{
  "n_experts": 32,
  "balance_loss": 0.000511,
  "init_std_router": 0.0297,
  "positions": "rope",
  "tie_embeddings": false,
  "init_std_o": 0.0,
  "init_std_down": 0.0,
  "lr_head": 0.0105
}
Below are experts of layer 5 (counted from 0) of a mixture-of-experts language model. Rows are named router (the router's row for the expert), up (a neuron's input weights, with its number) and show model dimensions 0-191. Each number is 50 + 15 x the weight over its row's rms, rounded and kept within 0 to 99.
Before each expert's rows: a language model's description of what the expert responds to. This comes from a sample of Wikipedia text that the model never trained on.

# expert 17
Description: Mid-word syllables. Word pieces right after a short opening consonant piece, such as f-oy-er, pl-oy, tr-act, and nouns like number, amount, way.
router:33 46 49 44 34 30 33 25 52 46 76 58 30 56 46 55 46 70 63 39 47 43 21 36 17 37 54 31 56 52 53 67 50 47 35 49 35 70 61 72 67 51 50 52 31 51 43 49 44 38 40 49 35 44 61 22 61 39 60 34 49 59 36 43 41 35 43 49 25 31 84 70 37 37 38 45 47 54 42 40 77 27 54 69 31 39 73 10 43 84 72 57 44 43 25 49 45 56 41 59 63 61 41 27 67 37 57 65 61 57 72 49 64 33 47 89 45 85 74 62 66 68 79 69 66 41 50 54 43 21 66 50 76 45 52 52 57 50 47 44 33 24 18 43 60 51 54 31 38 50 49 59 25 49 60 41 73 42 40 63 25 52 23 65 38 75 55 44 47 31 48 53 63 56 28 29 68 48 45 43 55 63 36 50 77 67 49 35 66 32 44 46
up5:64 45 52 82 27 29 62 47 49 23 52 46 51 50 79 54 50 67 95 30 36 52 45 50 50 21 67 56 53 48 78 69 45 44 53 77 88 58 41 57 41 64 69 51 31 46 57 40 27 33 42 43 35 69 54 59 59 54 52 32 49 25 42 74 49 23 22 31 40 54 49 48 43 31 57 63 60 76 53 58 26 53 48 37 49 60 52 40 59 33 54 63 20 39 57 62 55 36 78 71 50 41 27 58 44 62 30 55 56 42 41 40 65 72 68 49 61 49 34 47 58 60 42 69 58 54 56 39 71 52 54 57 49 55 73 61 49 34 40 33 34 58 39 30 71 60 64 45 78 54 34 67 47 34 47 56 49 85 37 52 37 50 05 38 39 34 66 30 36 41 73 61 56 56 66 36 43 45 41 46 27 67 50 61 62 44 59 41 58 08 62 79

# expert 0
Description: Years, openers, publication verbs. Century digits 19/18/16 inside dates, opening parentheses before acronyms, and verbs like published, released, launched, developed.
router:38 78 27 49 53 38 35 56 88 57 46 37 44 46 72 47 63 37 44 34 71 66 44 62 54 24 66 51 51 52 56 49 92 69 51 35 41 59 64 79 70 45 57 53 51 57 63 59 39 49 36 46 32 60 50 25 21 51 47 61 71 19 24 65 56 53 42 28 55 24 31 33 71 29 34 18 71 73 61 41 54 70 66 43 37 53 50 66 57 39 78 64 81 54 80 67 52 57 57 49 61 32 31 60 45 60 66 46 58 37 34 48 36 66 22 34 62 40 50 56 58 79 67 42 65 63 41 54 49 93 68 32 55 45 53 56 56 72 57 22 35 43 53 56 43 42 45 57 26 30 84 55 26 73 57 41 51 53 40 46 52 42 41 54 60 37 52 69 46 61 51 48 71 54 71 50 54 39 71 62 46 28 58 64 51 70 35 61 51 50 66 40
up4:72 51 69 43 58 42 50 46 06 35 55 46 36 56 70 48 24 52 76 55 64 50 69 48 44 53 58 34 35 19 67 53 48 68 70 49 57 40 72 55 66 45 52 51 44 42 71 67 47 32 65 47 30 83 58 74 12 54 39 49 55 39 67 24 44 57 47 61 54 61 36 45 54 57 26 33 37 15 62 65 51 65 48 29 61 91 35 52 63 46 56 53 76 56 49 67 33 44 72 52 41 32 43 39 28 49 71 61 59 46 62 51 58 40 60 88 44 47 50 40 33 81 48 42 53 50 47 54 50 55 39 55 42 42 40 66 34 34 41 10 38 47 44 55 23 39 70 38 42 54 48 64 63 33 68 69 62 51 53 77 58 63 52 30 60 20 31 44 54 74 51 32 45 73 59 58 41 65 46 21 53 69 30 54 69 34 53 62 66 77 59 33

# expert 5
Description: Action verbs, conjunctions. Verbs and their endings plus linking words in running narrative, such as avoided, emphasize, calling, when, because, with.
router:41 44 44 49 71 66 78 66 57 57 68 64 62 40 70 32 53 44 41 40 30 56 14 65 50 56 42 43 38 57 62 29 29 59 40 43 29 70 14 52 29 48 64 75 28 58 49 70 90 61 19 69 55 38 35 40 52 35 64 42 35 65 39 47 60 62 52 69 72 13 37 60 33 52 62 30 78 74 59 26 55 49 49 58 42 24 44 28 59 49 32 49 43 33 62 50 62 69 43 49 47 42 91 60 54 54 38 75 59 46 52 33 70 75 37 53 51 55 38 52 53 71 59 33 65 36 63 14 73 36 49 59 53 52 56 31 54 46 60 78 44 72 56 25 71 32 64 53 30 43 41 51 44 49 40 52 76 30 57 33 21 52 56 50 72 48 51 44 44 42 72 66 54 38 35 60 63 47 47 48 27 41 23 61 52 57 69 40 48 60 54 53
up2:67 42 52 61 56 59 35 53 41 42 37 37 10 00 50 49 65 48 60 48 34 34 36 47 48 56 27 44 31 26 81 21 46 52 79 46 76 37 38 41 44 77 47 54 53 60 47 67 37 51 53 73 35 61 52 39 40 34 55 63 60 64 51 38 40 90 55 62 58 41 39 47 47 70 28 58 48 34 68 48 59 37 22 63 27 64 36 48 49 46 39 71 68 56 54 59 59 48 45 48 55 56 51 62 57 32 67 62 51 58 57 49 75 64 73 35 55 66 55 45 35 52 72 32 35 38 57 53 49 30 31 37 61 60 56 60 57 27 58 49 57 50 46 47 64 52 58 40 63 44 57 70 36 94 70 92 59 32 66 70 56 48 57 40 59 59 46 38 21 58 57 48 34 57 46 37 51 29 67 44 66 85 55 75 51 47 52 08 49 31 53 42

# expert 16
Description: Adverbs and participles after be. Words after was/is such as only, such, also, named, selected, served, born, plus infobox labels like Full name and age.
router:47 51 68 37 23 55 52 53 63 40 66 66 67 45 39 54 30 54 21 42 56 58 54 55 59 37 35 70 53 44 58 29 33 59 19 61 71 46 79 38 41 31 66 57 55 54 39 53 50 39 45 36 64 47 49 45 54 50 57 69 29 69 46 99 72 29 29 26 51 52 57 43 51 72 58 44 53 51 45 46 36 46 30 40 58 43 24 51 66 23 46 37 57 53 43 43 61 68 51 30 76 32 34 25 65 11 20 11 47 45 51 54 50 63 54 18 45 40 45 70 56 17 80 52 41 50 45 30 34 67 51 54 22 85 48 54 32 53 48 65 62 81 45 71 47 40 33 68 49 68 61 51 29 63 48 49 38 61 48 67 26 35 65 68 42 44 59 77 58 44 67 75 45 54 38 44 46 50 37 67 46 46 76 52 40 38 59 53 75 46 50 65
up2:49 54 50 56 55 61 86 29 44 63 68 71 59 38 61 56 44 44 41 63 34 47 35 42 37 64 35 50 38 45 64 71 43 72 56 42 67 41 63 30 41 63 66 46 24 72 43 70 62 62 25 63 79 52 54 33 73 52 67 55 50 77 69 38 29 50 31 41 45 56 34 53 45 35 46 39 43 65 53 52 21 42 44 53 51 59 34 39 76 46 51 27 30 44 33 54 58 54 78 29 46 79 59 45 23 40 35 54 58 21 76 50 25 58 52 34 69 59 77 55 43 33 45 43 40 68 35 41 80 25 53 43 63 41 50 71 76 47 54 39 32 51 39 52 82 44 40 72 42 30 67 59 33 54 44 51 50 73 69 65 49 21 19 46 75 44 28 53 44 50 59 56 68 34 46 03 42 51 24 77 48 63 34 50 37 36 42 52 55 44 37 61